{
  "n_experts": 12,
  "moe_layers": [1, 2, 3, 4, 5, 6, 7, 8, 9],
  "balance_bias": false,
  "head_dim": 64,
  "vocab_size": 16505,
  "norm_eps": 1e-06,
  "init": "normal",
  "init_std_o": 0.0278,
  "lr": 0.00121,
  "beta2": 0.95,
  "schedule": "wsd",
  "decay_shape": "sqrt",
  "final_lr_fraction": 0.02,
  "seq_len": 1024,
  "z_loss": 0.0001
}
Below are experts of layer 4 (counted from 0) of a mixture-of-experts language model. Rows are named router (the router's row for the expert), gate (a neuron's input weights, with its number), up (a neuron's input weights, with its number) and show model dimensions 0-79. Each number is 500 + 25 x the weight over its row's rms, rounded and kept within 0 to 999. Numbers have three digits each.
Before each expert's rows: "gets" lists some tokens that make up at least twice as much of what it gets as of all text. This comes from a sample of Wikipedia text that the model never trained on. Tokens count by the router's weight.

# expert 5
gets: " | ", " |", "0", ".", "; ", "3"
router:469468495488455511482558511517488514529477449495504499514509482490504541547489498497529492493468489501501489481520488522514475527531484476498469521481461465500493476464507504514510492516559482512497539527499518545512478484492492523538462489
gate8:485479517549481469473440504549503438497487518494533499501513533519527504492525538460479522482515515497505505518483508501526513490557482503475517502536513497530524467482525507509545495528476479477488511483543523501506461512520510477527480512
up8:487499501515501553501483489499523486508489483495471513487545516503508492499481486563514524469516547477505492538480490519500536424490479482476485504515489511488501513496499522534475525476494506528471514530476513523479512530514508521467506465
gate9:479488486468525508457511515541513545502479481474473470478519506424488519513537494547516493512536479504496496460469491496486552573474528527529476535502487527521538559486511518523518477516491515457490527495494464468513482473531500478518518497
up9:488513521507506497509505498461496491525505485549493463512447488568485497500446477495517455529525548487479502513523499546482480512490499538540515458505512496510531471504459456502541477487487557508514509502467505466519541490512531490511468519
gate10:507466486534491533507535506485508548493469569480504486487458545493483502480511553498507506500492489471479489462474509515505545482523515500486441480471492465437477503496511508517508484531505465504491512452521482432485474468513507473517512495
up10:512507538490457513510516461473490494490510486536499527454498500511497499497484496494496494493518541488480518526520487505508511486542476440512525461538489472495509475457541556482502470506461486490486527517497549546492479485510552513482520476
gate11:469479480540474514541496471470485516465493450478539477483487536516522490499514515506512464497534531482529501529509539483524475497504491484497469472471465468546497523533504497488529490497515468493530501505487544509519518524515477471471509519
up11:463494493467475468536531515490483523495516491498518519461523501515538508514508493485531514485483511479490525469497472482512492529520461503500503449511511510494515512534518492493524485540532488552475504468516499518502520553482511479509535495
gate12:491472531516511487487503499550474539559555520526499449507494512496482523469540508532480468461533489483487488463477520544514478509517510492487503506545455515463524476527501487481514489460499472493510515516508528533516514531505480494504492527
up12:530460517485514489510524471511485435536453459457490493486476482538513504485516513502474468473505521498468515506549482523476477482475523475523474437498476471498526509515507519505488473474507504445515512535474533470461533474512498534525506522
gate13:497522528482546519523548496510487507511537506473511515455497438474519497542484532554489483468526492487491495493532503488459480472499509448496478495497500528520509493493496500518505526472498497515501518492509496514532536536491534507507515524
up13:474514513523495495504464462519480546549466486455457500525505486517471532485507493458458515508535550473509487499491492522487526495459499524536541484475509500521511473512537464510494496493528505460507448532492537549499522505503484484470505540
gate14:523488522496479501518584509515530493546500512493454521508518464533529481517468491523547522458475486528506511458527507534512489499486515520507543527470508464482465479493486490505558481519471512476479487520544500492517513544498536503481502505
up14:499486497486499469565497500499524482503508518476503462502494500471518496497503508473487498500500494524492504498515447492493487512552529512469495491523569530475514506526505507481445460512476491528498512453457456465484489449442496505482498483
gate15:490477510484512473520512496534526509526492503480480482503505458460506507445532504498474479494514474514504490468485515549512502468490515533590498527505491507473455531493517516510493476515555517538494488482522483485510520500513529511521498520
up15:515513488497503525479485513486500471478474473491497517476489454478545501503515522508506515485481511459521488515491443494527527501488453494464500451458511461509505554469535512493507510501456446522488541475456456465525494465508502524531495482
gate16:471467474489524496502516517493484534494516482525517516469517496498510513521469525487456463495496484494506469500528494499504528511527518494443541537515470526456489493452475495493448579471504530467523483525526502495492485544474522453459521494
up16:496515548515499495524497521436472511478502483481490490458511503530518541483502469551524476506474520467524493529509533492548504507501536509458489520474502514474469464481459525518441448507480519507511443496512478476506488513474500508516504557
gate17:529516537577472465526515512481546515515487543535524501493512501469507517506514509492510504514519490493550581452507552530542498505499455437441497523532506530480468485484490524460473564480480493464518483515542528500467476444520516492497486492
up17:529504488485492493439508516440454499511527540481467526513518458500532486528508531502483474540517497508486517465482496488521498485520498494485493538493475482509449495526564472551532515452518498544464519494520504527502513470506507532499496504
gate18:510492454505514508461525522531494544552506516518487479513479510521534506504538504492536509496501515538522517533546508502488513529487523546483528483545484467512516525482502490520506490520508515511519522475510538471484520493518500451561489488
up18:502510513519506482525527504511485497504482529495534522507486474492474515499494464447532504471494516508506504504520543512489514557511492521491504543524507507514450526469503513495465468481519507483458500489500462497474486518525485456505507458
gate19:523463520537510491535507509481509496504479465543517522530485495517530488471500497504570557483473484530446517491500540520473489489494516494496551509494497511518510535472535535517508516499507509487536515497492487479507501514477480505526525509
up19:492516504508546508529441503486474536487483488493465550501494515495499474494549499495476519509512517461532522494545496514539462450510512510502467515481481499515495516444523481485521530523499471444489504532535476508499497525485489540507501523
gate20:482511503547498493482541522486504533537476504502502506498502483498496467514529536517527530491520532500491598507491547474520525481522535515485456485452518513533479514475492446514486482513481530473507524512453463522499494503513466513469520529
up20:554486563527503450521496532491497496454488485488464443505492518469517534476518459516516496480493530472548491499491492505504563516490533511521488488526507517463540530494508513458522482493518492450488534490502511479479537493509460494491514514
gate21:491480494498490474552537511526504559469458451528476485522505523493490506495534496492511453481482512510490533462519525463526475500444447480509484544492497460475467499493498498504487531509569522475508483513524482553498520520452457472498540541
up21:502506553506483466483523492507489498472457518500488513538515478517480479513512475490503505495490485520530502516484531489481490502480516510489507513522495469421507520455477531472516537486466477510501492506519495530506530466478511478495529501
gate22:501489500492491513551550490475522499493535517485475467500511498478555469494484552498517452458482507535483500457494516496473477525545500465493495521476514481515491497447489494483462537493535481447480507544509523544544484490566510522489508496
up22:508507481480534467494491511514474554511462485495481457524464455484470484520518480517517517512484511494457490450496531478498507518520525515472472493473442557511481455494531476511531511483522516451500537493456456487479506503462471512512482498
gate23:480510473497515468520507481487503520483518516479525511513511537474525491426491508495488446478500451500476475520541533502530492494492532500452485506535499509489511552505512533531525435504481489484502479503432476520544519494477460502515504543
up23:482525468516499534489490509528457494501533533456487474484521536454542514492520489488515524538510532504472494472518488494481527511512483511510465490515549485521495471484497472517515499522483507507504484467476480494506489470514516483469495478
gate24:488545512586553533521548477500483505448518531510464559533487488506521460481525521525490543525519521526511497502537501505466516518504517497499496480485546517533500513501516516553517500531479496471506466495471515490476508525488493500517536525
up24:516467471496473508508484490499482522538494487537460506567520504503522486500538477489539537493500513528456560554519494497500521470476519495506495483486483512497460504512506477513490562466477489538526521482517510567492496432508544489493503503
gate25:506471494488487496528531478500495500469485483524502529454548499494541517489510475481468500508491481478573466502494499511507518527484514455503497469530478551512485500483472514484471514488519488476482439498446519515524482483517508479490508489
up25:532518499488511482434520472498480515503495488462460530486477502501497489513505498487473528504526509464441474475504473525513476488459518537508493489504518492535511437458488509505436501526502539485490475499485511545498506516522572439518492505
gate26:468559510486487505504460516492506451536495488505515468472510513499502485501493550512474508446479478510542527506531510503484562525508551476461511475456479485553485497516477515508496458494541477485502530541551442471538490550492537531484521540
up26:517508473499523486535521495507478452516474494477530499538528422492521474525488549525482480523495514506514550528525527492495549537481493521430539524483492523517503497483519506498542470483505496503508531508500479478478488522459503527500504469
gate27:552523473518512523477506486558514492527500483483471514502470532510518476465472484536490473478518505503529514532531514491511526473507509457495478446476493496517465512461498481489471494517508523494527529525472508526501559507529507531468517521
up27:515459519468541457509449494452471488513482511501505486487504448468486504522510482538512506492480522465535497477456526465499511492524519521513516509527503473481487526523562459527528517521494481488468524533491482508539444500476505513498511471
gate28:463514514512491521481522543539538533522513500504533539463503492504498513487538539534493506482517509510449473456495566521484489456494511483497494509506430500544469474489446516492494495533537500520471480506479492467499504527529483499512489478
up28:519522480469507488466536462485469502517477488468475470499506525484520478464518496461506506506507493483555483535476447484491519540514499521520522469529526450473521449494526482492458509509448489447500497517487489536504533483522521486497527554
gate29:480489482479534507474503509474535478491527478508469496474536506525480540493475537536501522501525492502530500488523532491503482509497474474509530514465506492503498512522523492541518482458494497496498521532508490498455484495443507481490486486
up29:500488502538512487527502500537526514513466528504559509480520516525496483525549479539483523529485499514492481512479492519495523439530463549504469506506528455530497472513539455506517457507523503487519464518480496530496481471503468439543499528
gate30:529515548522475506510548500511511514498453483469482506502456517511522488490438500521524536466507543498524488484538542498489535486479489514528478503471527561518437525478472487476494435498532497480490476480556537423479513497499479504509524503
up30:511516478510515512504485457506559493498521486474480564500510472485517532471501491500494519490530554517531488540464486517563481504433459556477500494491491468453504442460485504506509545515505497452496482502472487517493539485489469507504504526
gate31:478520534498541522519503482547503482504524510503444535513483536483492470538497495498468540468500515478526519518518495475521536477438523446522496521498464535525519529478542480510530491479466458465538529493490496520509486480480513503474491574
up31:467492537456495516519508489488521478501470518480489481476492500456460493500490512513486505493517488467504446496482453482542472489495477517523523485478517485495536471559482471497461470502458517521475470518490522515524513507515513501488498529
gate32:511520472485502518510531529507507521475562517493516558450500501475535520521503523519537522478516487557493531454519488503445511512544513457526521532494443469564451501504471480525533491512477501495546476507536519471530485483529520513521486529
up32:522469503510560496478464496514494524462499459468509478495499511488503495531486507537531453525491490409511471489467476491496545486511522499459492518503492507492512504532529516541464512488506511483475536481433473470442524483487464509491494469
gate33:529515467467537461521553497496488533463466474478506464509493548496496492496545485470468504529513504511494475474462544504503486506530498481477485462466521500485526507465505449526492510499556509477503493515514487537551553482456493521481477533
up33:523466506527485495523542536487539537480496515493541470492507460459487486525458488505535503480488522507488516494537450517567497513507530506536488524521474542463470498523496497496483513510551494576451495506485482551488511507516510494519483525
gate34:526499447513524517512504503470508527525526509498513517477509457523477465506537477487504507478486477494549494551536494528506470524453506454490476545501487509492541441497498489476458546489513475494511490443457508474489487480437484504482518476
up34:480498486493511523522507504497441512503480516498520424509453544540501511504491504504458495478496558483524509513511493521470516531528535518493498506518537515507531512547498476474510480476534490519473545467510485525505516526488550521482468464
gate35:506550509535516487480467509467483505513506491545502484472492548460551510513521473492494495502503538497478532512515499521524501497517504475520481506538519497565504488516478506533493483470528505502520493480494517505492504552522496513526501505
up35:512506525485492513503523535475479492504467520448514496463486481469521491491493476507495472512515477504545491490530424455510456503505492479517472447503476500476526519474506518534492441480519477508520513505473464530536528476508550483458515547
gate36:477504513495497482509543495498503502504475483541505547508553504529489510497469502522504491492445532491547521508471526490471536456526500458493546547483487505552491480507479531509506499569498517523507509482459510525523555492462486523486525480
up36:513504459504496469506525483529509508502479517460503466498501490456427527520500521480474498518514456493511492481496519494549483505455501560554503470486498516472502495491511480494555533500499503500525465530511456515498502493519468502489540487
gate37:494488513498509545524500523477508474444514511533498489543485466518458470530463455506500450484480448479516524522494482475504487497492477476490521507520472488461523526485468522522518448519496488485503525490495513501496524544447530523551499475
up37:497505516485506492482492472501487520475469517498470502470538578489511521481515508468471529542519535516495475496502505493500514487457509530545491470544538441491503466501491499514497522490497525527455457509484501502506485518523499467498482502
gate38:508488502500503492501565546434542524509545484453462527524485479490472528496536491498518477500515503504521508475484487488473489531536517485493457512488530564521458510452516501509522495506456534477516465496512504510510508460485509511521480464
up38:512504494485509515481515500516525508478485536519496489479507503535507494505491518507516492502543535472479489497499544482491563496498520503524479515480471485514471480499511498516546500475541493484495492516455479531534479480525521488450488492
gate39:519518495516563471491500470525560453496465532511478512517523506459494507477457489506511564492516534523499495485502521455522529486479476483500482514493459507534505517491483551510510510533524490473502501526525521527530507523512500517489507503
up39:486501486518455458491504483461493467538532499490537471509501524519521494490516511524460510510498522414503497518485459498495468512513477497485505482496536542460520494511461520507506509519500512507502465492455466466469521467490521461490494434
gate40:475501518475503519506532494528488481497467491479484492491505523538576505481496528523486499506526519557539503534493526501492508526530507495593547525506500485532464523471547477489529493513506507506475492502482516517490512459538515465498487458
up40:484510506452510501527500512501483503491474540488477466536530500513547514486458515539505492504465537524503523498480505486501482517487509483494525484472499504494507525475472513479526485526514468489495500510502474511504464476518512493461519462
gate41:536518448505534455531478514523525485565524480527495467542476475511471495492504549500472513476502442499539533505495529518492529499521488488468483543489469480500469523502494468495483503546475501551447546470534464458494504503515530496509511487
up41:468468504480520482504502527522515447490522492540497489516517514483511518495531505490524481483479488475506520525488479509480446492519479493487489556474488471458531476488474543522493482522529501464510520483509490534510491556480460478497486516
gate42:492501500522496476500504499509575516486494527486452516535516470456531500475500488476514455435518487474484495482454491513548513521486510500467453495484497485499460524473465499540520548529490523494503491536514507546517509503526489503498513500
up42:490483526517512533527527529484501525490515484485503496511525493541499498481549480488474455508482506492476544510499495542490524488451495491474499502511455534530545528539502487505523509477498489470522460503509520485467499469500473534503509507
gate43:491515495501533507499531516466492531502494412510475500530476500480489467497514461518488506494471491510520482506438462493516539500536483480488493481483538488478476542463483512516492467490483514530504478505484509544540507471517497508525517498
up43:503513519501482533524482561498461469485487520550518523533516528472508498521505503453482501510502470522506507511514517529486454469487504516489459479562543500518538545509467526503521452481543488494440566486532540467499468516522510497519489507
gate44:541484507531552461467508478537469555500540501483520478495495535481525524508498493523469469521510495497482486528441484513510504500522516494520501502532507524456470504504498505464453510449540528495480483524475512509487514449513497478506505498
up44:471479468486536481527505506509491543480500481466429531511526502505482464475445486487460503525502488498505460464489485532512422522478468504541451490503507461487494509463547532497477518521559515506489470466516516492461534474486464490525480491
gate45:475515504497511503457475456462441550484535518528486481499503502520482509500530531467508520482532519511556522484494492499511470475524545485502503545519498466531462467486519481516529464505499523525485512532520526520566495480482484498500492515
up45:501543467509524491471473492441480499505534465492522509484455478482518511474515519465472527501518529454504514498472500471517483468499535482503502515517464485512413459507529488484501531501477543493476527518543489521511479493544468488453479526
gate46:522535492507515470553522488500463544486518473501475484519478455470487497486500515500518497525543529530542468503551475526535491521468506480475495482471479486533556474453522510512504472533479495499531547492508495499489519518508484516470499561
up46:505483491487502578466492496531516452513526569537477536518541472499519519477535513489510541507484506513499487495508477491514517490487488489506477519510471495474476485467486493470499521533521459491479501480483482501484523494506511472540526486
gate47:487512507540488499508515506478502501506522457486475491483540505508471541508554442479523461512470467503502483493437479510503498498501508487457458531483499480482500534480551512506483509539458468516563525460525525491508514514503470507530533514
up47:495499506507511564493481468538560503473502523521526504536489538534542505500478504479516537537452458480494513500515525470533489484490467466497475556462500510515475516492460538474475467493504536518508533502486480524501516470507564492476489452
gate48:527507454483490476518483522469484477485468514519467519545509494496485499481533445484542489472506516519510529501520462481521503456541542446517474521532502492528537474551515538536502477496467524480509504555543528489503497480482530490495498527
up48:479491536533498507459468524503488509468443464508505423539523519507500521515494561498464511451518494511499489511511517519546542489504498496513440455559534492479467490468524502486520497500567487456505478511459501480504497468520540491477497519
gate49:493496522509546497504529536496485477482480463511495506543504508525489524492512484516556525486497497495519475507550504471541538506488494500525485478525505478557476527516533542509527496507492508454501521439547483467526510513494491515534541514
up49:493454526481499527516472500432484487495517496512505500513524478547520535533477526510499486511453470522530489517491469464515530503533455459491457513511458494494484515450492527495493528500491502474484493490514509492512491477476487546498517502
gate50:493525492467497513484494483541528505513482520524475508519448506472486513488526462489465513469515516521499513496489473503519488518513538516558499514523498471513521484504554478506515452516491480480517460421534475484499509511504546468489507487
up50:458485506488499509500508489454491504447509489541501473515451501475475500492505499553491467512510521509500480525539484494500501492459509488455550542562494526485475514517470512494541515493493551514494458504493512481531513492459488490505495496
gate51:510498515532446510516529510529509532478545467538540509496505509463448547510469494492521467485523475444510486499494513509437493472545500453489499507469475465496492524487514480488517492518508483463515513458514511489503518500476513471500561528
up51:502497512517497470482507524536488500505490521466487512459493487485454534515516514464532453511503487521486496491480502504524494504472495484493487503508487523530492480545479515514516486492491513450500465488456487466467483455499476498444492497
gate52:461514534455483500512531483503462438460504456509497479509454492529494518489485492506508500478492536517559550549518501516513502464507499511514514515528468494512497512486459510488513512492517499514515532512531467487497513530458518515447487453
up52:496481494544469509439496522502508508490437498481498537521546499500482529508489457499481509458477483509465457526514491498506485483487530483513476470470499522524501521515515480484479500522497532472460487508512472555475528521519554442512505523
gate53:482465494517490459479507495495523491514518487530512508459480510501523521509489482532517515475503495529502522496502559523476543493440511560524559490479463503522510468543457455513497512522522515503503520498461480506488527537514531511519503477
up53:452460521499516474491494479467497509527491476520486497544524480486524510518455522490514526504518485507485504515484482541491451500508518490510553556505493515578507487502472524479511498498476510512492547532526522493477455531512507480495519504
gate54:520502500493477535503487493507532477477512511473541497475509508536460514488455498473474489464523519507510508501505498488568480565497525427511469491500481475513469457495504505486495520507490520492497477471499487536523488516483503480484501460
up54:473480528504472480475529520495494513499445488525478514486462541492477558532513471554497490500518554482505526482523481541526506534467553518546505476488495510492508512514512496504487483466501508509521488449511485527496516530480495536575498495
gate55:445480511528512517553517506503510590503492471481465468482545533465501481491483508477488490449494488494495526491508512470493490535547474477467517529493466526487459558457492511499520482536493484535514485509532519520522501497417485499463510541
up55:526534506502476447442474451510536507474481526460515492474531472489494531487492520499525516575514503472548502461469488455530516514515498481523511432501529509500479523509490471495513512531514499529511500514520528472485482493531506482481492496
gate56:469503494507491506473532462509551502473511450536513512484517514494476501525511502541514463511498536469524490504510536548519509431486505535526475492484469471556513480493538489508504492540517494508499476506536521470508545499550483448529510540
up56:515472493461500514506473516510499481519497511501502468458565497508526480486526502507517511498467480531482478510574526472506533511449481487533525477467495500461507527538447485509455516469523495551537485491495540470472483491522522490519508480
gate57:520493502501483486533481476530491504505478468497502558521516502497473509486468538504485499516527491490509470474501528470473522515510479450478514493495512488516490511503521504457556541523465495458529457518521530526468505551464479506475502491
up57:482549493487493491549501501466500476509519480468510528516512489500481532514477559499515485519482490443480482518532519509505483475488509494516488463483474447497496489502473518488511488532484539502492505493516520521496511523532513490520512507
gate58:560496467501492451482500534519514521509528487545481494520506507471506483516531477508500498484502452494523495511449472490501527509534565527502480564501502491561461512498501493524465519491467484499478532503482543485511509487532532480527537494
up58:485488450504491469446508491496501498506476531526525464500508509526534528501520500512510522496517497514547510489500474501516528464491508504526473536527521471525461469509491547524473501494500515496498492514494515515489454484535521468534484479
gate59:462501522527478495521514499459509509495491495508520477510494469499445508505463545521528458514510463549506484526510530495510533511518486476563464498537515447515511520482464519508499501517456485545500472503504499515521509531505510502468516491
up59:512497492511500511472545493501454507515479525489517543501493459511531543530563471540551503533505528498504481479507507512483489499481494506535486468499483520536469502513490525541466521452489505475507513520491490488513513473501493473487470479
gate60:481504535522493530491498524473485512495478483556502520541516472521501506547516510525538480529511496466547511473513506481477483481497475520530509505517510497530477480515549488495512517486503555487532538487539518439508533520507468486484490494
up60:484482536546506501504524531491501522519516501529517479540465529496493507490520465497479504487526510548491515548548511532523467511496481490531508555515557485475524511501532487504494445517488507520536509466520490416544483477475454537517473534
gate61:501541493514490475496535466510509473549511536448438471526499538503499473505554437516539484514494483498518491481482516515534502500449485503540438459499488512496436544494512480515525514522477459503524536516494448503535530447503516506505508501
up61:551517454476522500519480518499501497477504554472510477455502518514486476499512498496456523464511472456486477510513495506533508479541511500488516525476497516450527478502511526505484539484510493478497441492507512462540471472507504508557509504
gate62:472473514488539521475504503494508481498514499486523473483503528447564477503528516526491512463535479485482494482472451507474513484458491487510516495505525529519476529528478487526484491506514513478477452464482466552515477513524506526491504470
up62:457468481506498500524466526475505486505478516479483480515477518486517505530507489482471487502477445547491512541486519496483519506527491505437504515500512517476466502497497513524438485481531498503476499536470504527477501452463506513504483512
gate63:497473489492482513519537507523475525469462492447485499529503496527488529452481551530508540467525474486512488487494517483478517515517445495536537461510538520502492567502499508518527489516465519509478500477487470565503502494515494499499495542
up63:468457534479498469516480541496517534538502483510498518458535473483528463486519534510500519509477473512484495528562485480526492506533487482474520521494503510500528492537471523527505492548512506436530480484519481521551500516468474466524495480
gate64:466464535532486501514468554483508552496449463452496482543510507528506527493517461557523451490512555498514476533486516534538498494500496483507456505543512515496429491507476527555477503549504472453505497491459472533497495523494489481504495513
up64:486504515553466527482538522536503502541464511466531488495490496532471520548483515478467546495516493567487470516437524508529482522476508501521465499507489479518483526488468456497500510543515530478503531545442487491533497521524505513524476503
gate65:499505501501479507466496483515494486472495524469520485472547520521523508500508456481499489510480516505522476499512445480494515470512492466545504510503507459480479531521483461494515502481515486484522456494494540451497515481494496517502485535
up65:493499492499478511506512507528542536504467484470493515511537535482477478522534484474529504477468484456511511530543513492510458491495520503476510501474488475522558515521559485506485508510502488473528445490485500512477534465468494500549500511
gate66:499501502448514474453515493477487495503507519484517525490538484551521502516574498543467551479509525534469522477529521519504491494528517474489507520494474469531469495538495512504509475490522485493527493477517494494489531495519492515450495498
up66:480522489507507504497488479490531480505503527444451550554513481514535530454510497488476484479463527488540475516475524478499502427459508472528515477513485502541498493527511540514527542450516524470520549519497477519514513487483507522466507529
gate67:490506531561497518468538511479520474518472538549492475537471516519484526529486522505524494487488489491514516521535469555503560521520506519462501504555502523471496509539486467515473501499517520511460540487486519488500511505485535523478504500
up67:488480503493509512576514485515494494484513509499494488496535495491526485490488487478527489487467467486524515499487516521531521515474500487490493472519464478488473510461481517498483542518562467486508512508519465534485486527491474499476515539
gate68:533495481467482462495507489498525458513507470492477478499486516490468510511503495509468496481490511462518476499531455528528472533501506525531510519456511465485476504503505535504536462522519519507551516503520509491509520497486522512465498479
up68:475486503486481487490488504439519479517515476498514500524526481527525497472489505570522463493489503516546521558530506512522519517486488498511526470466498541542512476480519485497567464588479502505512512516494502477496521473497524494522486481
gate69:489527506509509536506503540485465495449517478505450489482514505501550451537485486476504518507466470504519497514528500471469503496502479505520482508474487500488522462492514503523537512487533553471515479529460529500490482491522479524469491481
up69:549524509523508522518511478427487480474482518515465473511509497523467493499456460487552476499499490456562508531528475490482483478449496481548503504490536485551473502523486465489584450530438511501491501555520576468464583503528493504495493477
gate70:545497492495484513489530500510537511501477533496485520520530500479522522475533514554493520496494484521512520466503498464515504505507480530500478495504499554480441490446514496472477553513503504500502445469464517524457485503494470429469550536
up70:518518486517509525471512492504528489501485521484484508499471499475477495466484496485491513477462491532504514509477544482486522457447504472520499457539525504463494510456549528505463510506502483500484470525476542522500510529517459497481476536
gate71:535515469496489465503488491502498524532470473517517516522534491519530502508526477488534506509492466460502466493462497537531536547466426481497489524500516466485447517474482486479531452519492497516513497520531548434491517505487535486532527515
up71:481500442498504469481501452478465480551499488508520516501536563498489508476509525531505541515509475483477471530517479526500539520486476499500487483475500530484490528480474491471522534510509505469488529513474518452442519521516508506469521498
gate72:510513512489485533486498501457515494482493563488491480485491488450493527480502481501460498507511490516509542559452507480523446527481510462496505584513485550451532553484502508511452501464485470526495482460492500497517513513484513485465514506
up72:529492491515511466510478492500475514482470515515500513488484486549505505479496497543524544479471491502495484522504487460497527538455512500482469473527515527466489534490525477498491535506493529494544496487482519479466536498515504499497482492
gate73:453471513483457504471497537504471529475511473489482497495532469477524498530495491540556486488517487485531512504503500495473505487544541501468496527504508530481500472540516493471494469505532467525482537494469499511555510466472487477463521483
up73:501489543522479519468505498518523485464488500520494509527476502498509521491475494481527473489473511504506503491521502479477489475528537504533502494496492435496458506520501523517472437515563477505478519514498521527491513482523468509489488533
gate74:474473508517500464475523481501507512435487486495498471473487454473492466515463528512462486489521555507536538494447497492538505478486473474537460461479489520540520490469500493523552489509490469529496512489524556506538512488500479457522531518
up74:476480541492505483437494506519517520506466509497489487536481471498513501529510540454522487485507499460446534510511489496545485501465519495487522539581490462471504460484475548521493502444467479514516512481517483502505478481445496487484501524
gate75:477504519551476469530530519544480553494475494462509513527472496492531442493531466524498523454512533493491523505498533492500543494475466511496470462502540492464517498504483493510513453509505503504520494481462514482462481515531498490517499495
up75:499513516494538571502478514490530508511492485500530472503476464523479485473503517507512499494437525491566520525556450493498559484522500479531476500499471455506520481490474494474489500514508502494497497465513525458481540469469493554501492534
gate76:481505517540478496565533465488500515461522513470504502494498510467514489453492483505483515493521506491525486490507515475481496539465481476523487443507517497533487499504530531467479532494490438513488449473476472536512477546490491497459530569
up76:504473478507499513505535502491534496494513492489495469438523516472491519529457487493489472468538476549513480509504503563541521554478492478492456491505496552512501497507489540514487519573559422534497486509490441528527552485497525507536462564
gate77:519482483505494464486531504542470513473535470488515538506454524493511488486531497521482511505501473530511464484512523511499481517511543493519535472515515493494485520465563530567458490457490484517499445492510500448557499522509477517500474483
up77:477482504483501475480519471528493516480394426516524505501475532509506524493540506510525569474510465523493496513488501506488507521461495488478477496503486469495487524465480484513493539504473492487513514481509486508496451487483514489475498466
gate78:506543494535488496535521485500516553513492486513504518477496496516487514469480514549483476503516522479520474454479536500434535471491528508565499481481513472531468476482491521490496523492523495520519470521516500496494555517542510503492521497
up78:535464536484522486457467498472503498550521475557484531504463533490525506504489532546483510533509528474485435477503475498513501464510500481525497493507525466542419510467494524492521501472527547469543506531504485483512510533516519494466509475
gate79:467493522539514470463522535481518508477503492494489490534490524506525473505508485514483472472518476498548493481487531459533516506495520487479526470516520485473516508494489525527491509556470503523447489526496490495539531511485502508512534517
up79:487508456481511531500507512484449517533504520474534496503506516516467493514517467531516499496492528459545507464510511510525507496518504443475515521508494481479544493445534496493479534504516496471472495513495512520499535546530483455519513505
gate80:461460498493461470538506449507519498483492508527519520500523493477495513544495531491476502480515507485532517512491527519514523551478485500504509524463460477539520495484510456518537479487519459510515458471463541509503510514483510481520501505
up80:517471463490476481528469475464521479545478512508501435503478501500499504496538471509496493500483518470515527499500500514527483551463491537522556572492496504515517463490484478490478491497513489505532467484485499486521532546507478488487485485
gate81:484492475544485530523543529505480539498502487501460486470452501451486508467558477457485491462507481455479501500517504491497532526544504486528487498548535512503501524511538515527469515480486530468485503472490496492521492478493533518500540559
up81:517522561507516493469490488488513471490520486470537503534512509474509521490483497509476498533471540523513503504529483459515479502484473498491536516491488487495461478479441478521505485481489496491506493544543496501512516491494468547470478491
gate82:486490503502522467483529513546508504511482486505476493542510549488495488525512501518463516520505496521500541526502494495456484511481517484482520502509511473515492545568463505445516505512506478480491501475470468453517479516417442481487531467
up82:495537474516474497497508523519465494465503517525510497486518541515513494513476512505468494522507470483492519469473490486465475476511505453527553471506476472499488534467532485517512514506485491494483453519501546531487532508490497484489521549
gate83:485452499540511486462456532519556506505489507495494516502470497517469512527530518529535496494489511489498488493465483526491504458499510520530462505476471505507481511505534504534507472474496486481498530484513482489500474508461521509529496547
up83:505525537477519468502501537504497515471513505503438488517493487482513492430477466486450557475516468506482496495517524494507509494518523524496541484530508512480502490468479496478506500524487492497540528492527486490475523465480481517460486546
gate84:479509520508503503554534557494501520472488493496498523505509531501526492469472454510525434484490508457525529477528507504533494505500455487502469485485514492521526527494518513513481478504521493517520477477521529540476521527474487473510524493
up84:527558512490515517501493462508484433524479504576501483536462532522502492515499457475533532535502489528508514483533483509495497545466569465539511526503545486520430473500534492546527508520527501488490516539506478468474510476488482488511492520
gate85:518515523533469510553534498494520508507507485538519509508523502491490505508481502526504447504505504504505476495454506539463514465513471484498472490512508459476491516484499565477515493542481488493525435487524503509519548487559529528470502526
up85:511509477515478526502518490536483501508495529513509474496497530485501497523508507454512491515502455487529494476502485492516477454494465466451532515507530490514507458499506474486469504512519471524490537511519461563526550503481507512541529472
gate86:521506488521500515448501522519483524486539533476494443468556466464511486507520487461463493508519563534519483498493471499498552504517496464519487425461471492467516554452544499508508460495485496508515521473471476528535556456477499481510534562
up86:493489498505517510443484562503506475523483513511499502491518494506488486534538490472486496517494516483500484524468514502544502435507481485492483482490481492484508547510505477550523461457500514559496513496519493500517517475513486543529464528
gate87:527496467489521530539516459503513496505474476515468520515501512465526525497508486465540523498492490488493537495497497506517495472493504494495510567500485484493440521450525531513508516513516506511529537506544533545465499549514509507531523508
up87:497513446493507499503460501534520485484559490467555497488521533473521533481493440481534569476502533467472490475469542489538479535527481460523477537514467474507482496495500520507474457515493498502494506514489514527470503513575470492536506511
gate88:516493511490499538511515527498502443488519482523494464514537501486488505549507527489535518484477502481486510485481456449490498476556509492527514541498449498540507502496540492510548480471477526512455532520552535507503522557472500508508522501
up88:474500465514507523509494530512457473506559513466519511562508472513488503478539492458509523546520502545497470507491505544500500505511530491481438473492530475491473535535495475527492482527447512517521505472466523513517517512505521490513513501
gate89:484479524486506493529477487485504551516509458511491479499483543451529518531484523548493501481522488500523525502520543528495495488486504524502551526534482517502495478533492523493524502481531491483505498527499505468513514553492498512476513517
up89:471461518495489552478497517497460463480514502501557511447506488505450492483548468506489544497448529471490508506521490460535483511534500478527487462494499506546518503517539490495559482523449500468516496468502505465520528518505499503476491485
gate90:501534460522544503485502531502486519551487483462516485509523523483483491488485482513496533509497504526515550509464483518494507493496528489481490463509503481528517541521509495568527469507480480510521486500497532509531513509458495487472477458
up90:485503472504488493542526463496504467492550487485523504542488490542537467486547517481504517520497532488540503532533466523484491486519521493498514503505455497501476512527512506523523507479507490548521489528537483508463465471534491499494485451